config.toml
experts_per_token = 4
d_shared_expert = 0
activation = "geglu"
normalize_top_k = false
init_std_router = 0.0186
norm = "rmsnorm"
norm_eps = 1e-05
train_tokens = 288200000
Below are experts of layer 8 (counted from 0) of a mixture-of-experts language model. Rows are named router (the router's row for the expert), gate (a neuron's input weights, with its number), up (a neuron's input weights, with its number), down (a neuron's output weights, with its number) and show model dimensions 256-319. Each number is 500 + 40 x the weight over its row's rms, rounded and kept within 0 to 999. Numbers have three digits each.
Before each expert's rows: a language model's description of what the expert responds to. This comes from a sample of Wikipedia text that the model never trained on.

# expert 1
What it handles: Name-word pieces
router:516476513528460458446532495516413554421497478480473484458571521504512530521479424552477504468500468405519505546504536407484496457524558522548544498525509524536510558563472478504522509455499551
gate0:494519442392479487502493504466486474546484444494538504491529446452456554509588515535514484540500520550556478460486487495480501536386539551540410492485475504486477538513450522490497494423498475
up0:560519451516520488515543482495475480514500546480499499489550553554461466511477529485387492500495448474531425545610454514453487513463538509528497434481475507528467565475466411449438486505498517
down0:557477483544607542539504524460443553496427417538464515481437439516454596535553541416532479440504529547520488478497522434475519483448420523494507452460515526405462545513477521514521537512446483
gate1:524502474498442493436500484449453456574503534528498486523495506543553440466510520466445514503552488481493566557488514494486533483464469416477478541511547560513541522490513581467484445574488550
up1:506502497442569498507572571580519457470463519542518517466539523495505431458520467487582520575484525597558487455456444474499484544542451496479537476492472524504525509511515472530465458499524413
down1:421542518550529567496435516535503481573594546568570519457477502495461461504519471439530531539484573476533499487435490509506420527471446480503552515494554477453590548496555540491491473502465544
gate2:525505567509534509455500487431451508460507500574439511538464526475484516477539531476542476520546539529514463495513526514488567472464490445494459478450523485451473560503507540527535531460488486
up2:531470537449491544478654510525464523480530478475541502465519497515507542482456501501389430486541493477528522482534430550478545518547461504460502520564624430556429521465493518414449469496532493
down2:526483470441495501502580447490432527494513486497524549515445532469410569519482498534430496532482475521492521547484465537485502534458509467467490481533550477538456510453557454449518594506423566
gate3:535501535517526448456531474512562447497502441543481458526455500548545495507514531486503505457508420466489547513491488504565531484463494521514428469557520533504500511407484444503508504449538548
up3:485492490460469539474476541459495561461458453602508497516520498501540547508556425460487477535450505448465500539470471463519520466463456460526414524466483586490469535494483511537530443515456490
down3:502494548524510530470575567521476470503511479551578494558433567523521487503477574470508467473516512526438488561512529553524456527491532439520516533527522487475562457520510430497497522534499456
gate4:525535501510409518507442481410462510438497496537512491519457401477521530508466468485523475497434505446450532512497483522452505475521437560440499572548490558526410472523487395502601488516592504
up4:448499505478523516484553477620547440461465467434545489515480563441470504471515476477520461535561486514528499498503479509477397523464499500460574517496452503486523481537430568512470494506449466
down4:500537548433486511487452477449462500481441511482477517492523522451486521571538552449375521466480438496515509494520459548445522513602512471501461474473489514403548482542502398543509525537545529
gate5:534535454440565497493498480510509518569500519530493549532487465458512527475468491508501485509499450566539509475517526487512532514489492561476561502416494511534499486552425515516513459474565532
up5:529532468521444484502512431503548542467479511532493460487537479438470510559555505547517484420506459473510469495577495461496423477518495491586488456509550519457520494559448485518559528490462527
down5:584465445441517521452486506498515498544546543527510560499498473538502523436456477481482514506495479561575492486462485509506525481531461473399533520488565522518459430556429478455524453508492537
gate6:534524481553440471478488439459493512551498525488550533524543524558514498487477465511558493487539445497454520450550461500469545481517452544449522461470450519500534365491552494461554526551501524
up6:559519489440498432479558505499535450493423454429506513493533569448605536470361484461462507510456478469518513525564476485567545412494497539435426488475528516497483465516408471499510495515476425
down6:497463440455430501477427477494521504436504546587477543482492443493440542494538557451506545413514527463575531516518513518508490533557505506578476472583446412557487478427467507494496577587599526
gate7:462537562555547465575537540440477541444554508578476476508487502509524427520478458487535533458463482468485482539501433456449525521421554491470514443505525424575468477570531585514480544470422487
up7:457494445513562510501494420519547452456475456441507535454555426482517483565596563529482489497443493500548425514528489485570518475583512509541454479562519511495456447493512466474525500516563507
down7:577476505542541484539542500488517569493482462541485441515444492495513502432504459564532482515488417520526548499493475455564527498498464525502456538425529571551531483487483485496517522474483538
gate8:500568459435457509487498441578518420529478456509512515515480382577458497529487545442479471501497540517464530437428528489534451514548492519539491435541506441535502422502479502456461497517546405
up8:512476554524542520481622520498462476478558546429560502461481561499525498473520479501462525527586592502523579489456476525507560555470508547465563493544482519539508539434545578542421453569476480
down8:447538489498460504551527496468472482521508508478528531437534520473488487448415522546470417555516473543512445563581499465528493520477466502552505539515516451486488470467476563467523521438472529
gate9:530555459519490435523511381454477558464464518490556568546430483446497505556516574557530475509510446520485516563524503507547553538486541551546512462505454548507434492443542546473535532497523516
up9:432446482506518483504583568518496480552577591466513517518533504518517487510545423541579504490522556506468476480473514475490535591476486521536470468449503487499517544498488494554474488482459478
down9:531524526488420543491486451470528535538527464483464442550455568548406465519445490482466457542503463499525492432535552500482549474489514474486482518442513500568441568452566470441525513455545516

# expert 2
What it handles: Infobox and list formatting
router:554453506555515471537489515514551511557535491511525437513515564475502566427525504492486537562467594479489545535543527474401497467424454467435492445538468505469488535471552453455501486495526447
gate0:445501524528429478486533517517499476511515535481455603557597472542532491456536454417445539504534482556420529495546558512569507484507549474561528489435540533542566475495532503520452489475527488
up0:551473487489488505449525514496439503494567480512563439506482528431486516472524528450469478544534488536594515482463526444451576566518512471480607559476487564496507497538479528505521563554539571
down0:426463484508555504467453530474508576569535580490495557560478508427513522502573388464448460563462466597454505497471480549544503451463500514566538458505535551489482513533510502436448474447502485
gate1:478455503451530517501535513465520454464469460498385572526470489495559497478524574470560425522535496568455466505435484543565483494466571439472498567469520431520469490514489525494457551476505517
up1:435503544494460472497561519485519518474499512540445513512533507610468470507469502530495517446538552537550502553502575449596493478534423488413511577526496531444495485496524464450538468493487531
down1:390540555458581543515546519552518459501482499436554450534451521476516532504449504526499527505482534550540534533516484516482518396424500521509434545572528441471484491476459484515464484458371441
gate2:513470513590417436513501514524500523431532419464472407542507490602544500488550525575485445528483488459455500527502502528473500479420542503526499529528449548508564541550469595465515474504539612
up2:558517507516496542429505502482453554453468547446557514539517495537571484513541447479499450509499543557494551515591460463504528584511472513505499539526501492530512467521514470476509486454509511
down2:576442457544556526549565401548568560531447470579536597495521521515486473485508535390466590504514504525449585528479536415491550520588523523550487545494508518435478527487537558458475510494494427
gate3:477468529526576486493545561536484494469514514487478509475508528474528488496510485491493459486507470438524482441486500433524510519411535398555464475491502475470505528530517473438508499560504449
up3:517530491493455538494435572498455576477508482506505543501505451520503537459559534565513461485515496482540422544487435468497520538531471577536507497576424595477479455491549532547477515511530484
down3:543494488533525462517471442495501475504543507490509480475486540459605430533571587517528469483505480432540467480499524522552507528552480403476469486491514506477567532456521437426440474497549554
gate4:432515515447510454518530572414505489532512523551511489520545524500532502496513472480504526519461488487464446476489488392478517550496543516478426468473472454533528461392504506458450512488529474
up4:457477476544503572508510500406538485488449478497533417537548524549525472456413572595497450521533466525518539466495414473490486445463474459523515497547492453482492512472514510489519527500457486
down4:516492558544459532465417538419430511389484474520491509531434497463521512498552546551513539508428469448487530504546511467516591545540461502506548502465435482501516474461532438495490480504463433
gate5:488515522531529461549479549493519500482523507548479490495464499474503513573436520522509467534463428502453488587553509459507522543513535479538525524473512480446533552520511472503482491521507494
up5:533432477419528555483477540445445521515515545440535580494463531531534509507511528468446472572561502511577525520524586506445456475395457533460514554541510453454471455520484516450477510443433501
down5:529514472497510462373502494530465498401509558577445444510433500456518540503487493485509497504446489518497481527504586562483462519477473530544423480561497499390511455574464428563530470510537506
gate6:452512493474400532474513462434466517530498477518435489568571512481482541548450499534465507515503518424518452455526470462516497411486567456519505554529491478513559525477581561490551518469438514
up6:498520526492479495489492494417531500610472462528548448467521536553461447504438510540534457586490510525579467546495538549479588503525510525540482547447418491519549481480491456521515468496502467
down6:546559475497520499471500494502466492508521517472461445425564595554563474558514531551535442467504503455576583491509500492501497450473481494566526468485534499572498548501522469475503512497434493
gate7:420466444546538529530467486524577501494470416464514496530468485469485480489519505522506507445517522436486557527446495512485562530513535470449468554490587468541549481506454528536475470529507465
up7:522486488506475445516485609551502529491511493534487516525496479571514585415500514513482458433496511481496590535439498470526448488463496555460520502455479451517513473537565485524520442462559489
down7:532474494477503533548526546569509475488518502561455497478462431517438516440489518501470438466446459527583545503476544432539437476471530478394440501586486502482489521450495550439495565533575492
gate8:463426519562465596461473509565491404533566538524501504528503523546482411475495467502524541499476451485489548491477501472484537506535389493462477495537528520484556491457509505519552554529473538
up8:492596562472599533508478533500473467508484516502504493489497473491572521504512541499562461580543497519502422509445501495519623553451520524524425491513483476468494488454493532468487545514512518
down8:469539448478434480491544422498513454434502468519512575529543495438476447532493509522516522453467475517455532469531540478489504492563507523476505560438522437602540562464521479480505488501526522
gate9:417491485482487534492547515451514541544456543497500467496556488585458514549577491494514503532531494531489514549496517509462479511592483499525450418554470517526450535539476484518508459530490540
up9:502541457479428486484441469438424487502522572477517489560610463520438518500502528525574444507552453510521578460479537447497565443454492483494442540487540537546525493440498522552493493506471524
down9:464444505568516520517522556491480432543543489528518472487500474498568483476538467480567482534528483526482503437443460514483522511497492458443511479519562459476537520562582486499503504470493510

# expert 6
What it handles: Infobox line dashes
router:555514484528558556564446540451510512574567450495552480539457452457477505466587492562559540516466545558467475482508523475443549526538509556455495536548403487457448484485515516569515517483498475
gate0:459518544516533564546508459437526503442489521507509535474537477496485445437515597582508510583448466470486485549548465563498491551501450524481496514457496524533502513520533494516497480495440464
up0:469543546522515485539469539447510463539516459499443517492507505506473535567514477492486510504504559456488469450553504471462487512497521478546515466492469478501499514486509469524558492493486479
down0:516476539536554465529500473430460477471481439449474504487537501511513540533528505435555518546453421530485503447518457470447542525493475526482469543560615527560472477497479429500449441520532515
gate1:470538517363543429506481564464516477487439514524521428499509525496529460540554486493604454501466503476472491461513540472588497459533489534474589515501422524500553568457515393461528474496429498
up1:470533534399499443472504509480492478421507501464470501573413438449518532505517537510539497566429450475499509501468453497522449474500462549528552496462439463421513450486498497485553551463522484
down1:537513480466503456512449413488567451536479522455485460495471555474517508512492459537531490460479510472472502518428601444487542453431441424516550533446481476556556544479498454509508457484553537
gate2:492547512492549477509511452513572577470512482577498471557536454526551535429473516451517480458578524524407511476484527406509522527512458503496475507526553480524481509475539511484423469550432465
up2:518470513470452479508520558458464485539509529523471432479540547504504521486495525476482521487476523535470624540551505458503483490548573471454526497540454531500495509471542511486495395425490508
down2:504518530543470535478480522474526490511482526432510504527476484508499539452521456467522445469440549535508571511570464474525490494489512530498500544598457481432495492484521462501472527468564450
gate3:508488522568486409508417470560534464487540481526469465471558486514524457501481485518477467551459605579506392525572536410464531515494479497419520497508453518490427471490510524450466514533471452
up3:463514502584486433549502531498522475511505476543628477554500523513477573482467503531482509512468491493514574482460511453476576484576467508508476550502477515481495550506470526498475464582453464
down3:498511466508518535546442451522460513475486553508450469468489473571535505571458573562469504486505487531481525394501496491502477530490438557559491551456442535452452492512520435520512462490521482
gate4:444468497572523541428505561563433507540554531483487462466494437496438439441500540429550503505511518455527556529515549455482575562504491472542544477574572537496532567512527489528451462470538453
up4:518532507497488509445390569520502464482521552444567451554447512498507522527489529548497578521510506480531445542572458423503480477495577562506483586450511517457588524453495446571497503435480530
down4:455535408494468524440453506514507497451493477601489549457545514497472485550551509500514544457505508474507478470543490397525482491546502566489477494558550522526481473512459483539471517449470501
gate5:448437482502552467514517549462545510462438483469386541473480476484514481528506497464518420496523475543583569486495502564556552445420473458574482478516549486554569466518554433458488489494574498
up5:540467444492511486575488440531495527469489459594515450517557560518498436503475565511483517472481505476505415530520528482481502522490462532469521489518542524502465481461479484471481500448520588
down5:561432525537480556549548477515481526502447568546467499544555508536486480482530501453439530439554500431473572486505479481523494504552517424566490544496575482514536519509523473442432517444550473
gate6:543535643430523597520472481555539484506560468554541466544525437535559494559512496483494546519480461485497541501446472508487514495483494416519554469481514483511546500485503468500457453461586494
up6:517529438519499448493494520467508525523571527510427475516498479443418509512541509494484466548494533475567479516492546540570564531453521548507476465454463519522500412452504459515496479517526465
down6:506493447483542454433454588535502500496507530505481470517511539536567494492529546456569507538455489523515501525484527494507465539458495515497587510557490436504512469560501504456509535554458545
gate7:457488584458516375528470495482525468502487509516462588532511500461530588571481496465456470468481513490415572503519527579510441462516510445541543475551538494511520556506480477523515551507529531
up7:477471507494492578404514477469450488479563515496484416516529504555474523503483464470447499485443565529475560602505459484523569464545506502456565425434477499476542488473580438439542497509577508
down7:503485508504471429515520531587532523496568499509537543513561417553488573490458554487485469449547478576545503516511463482478542480509541574509448450457580523526457580538513561512452520469416507
gate8:513454485482515463514490515483473521482490521548521435569596594510442507475565494460516486524459530511543464441489532441520543434492540543530512513444501476469478511450498444489486452458536530
up8:540492456444480495430573561554470514535513532456509534527474440429511530497467466476558458598490554445567479558500455458511467487558522599500578533377458509425534551526482439496478528493562498
down8:484505462507560555519450510551553504534451552468574498501547514490524469447484433488486473492539536459510511431442444464496466467478487502475513540549487512442516460500460522451508525521459446
gate9:474540524517493474499468484489482576498519520526438488506572461510570560563458504480553468513446506510519560565561504460508500561444452543449517464490461536530461448548479537563512493580482503
up9:532494475421558502524549521495491454450514451531524477533537504434542488394460477526519528433507473493563504458493465542487556506581463556453486504518498499439495536489458525554457496465493524
down9:496477495473469535478493524520507447473515552548467540576489451467504545550533472531530439512445490464471540485491564369538478522459502560582558481518469521496489476439562498544523539491470491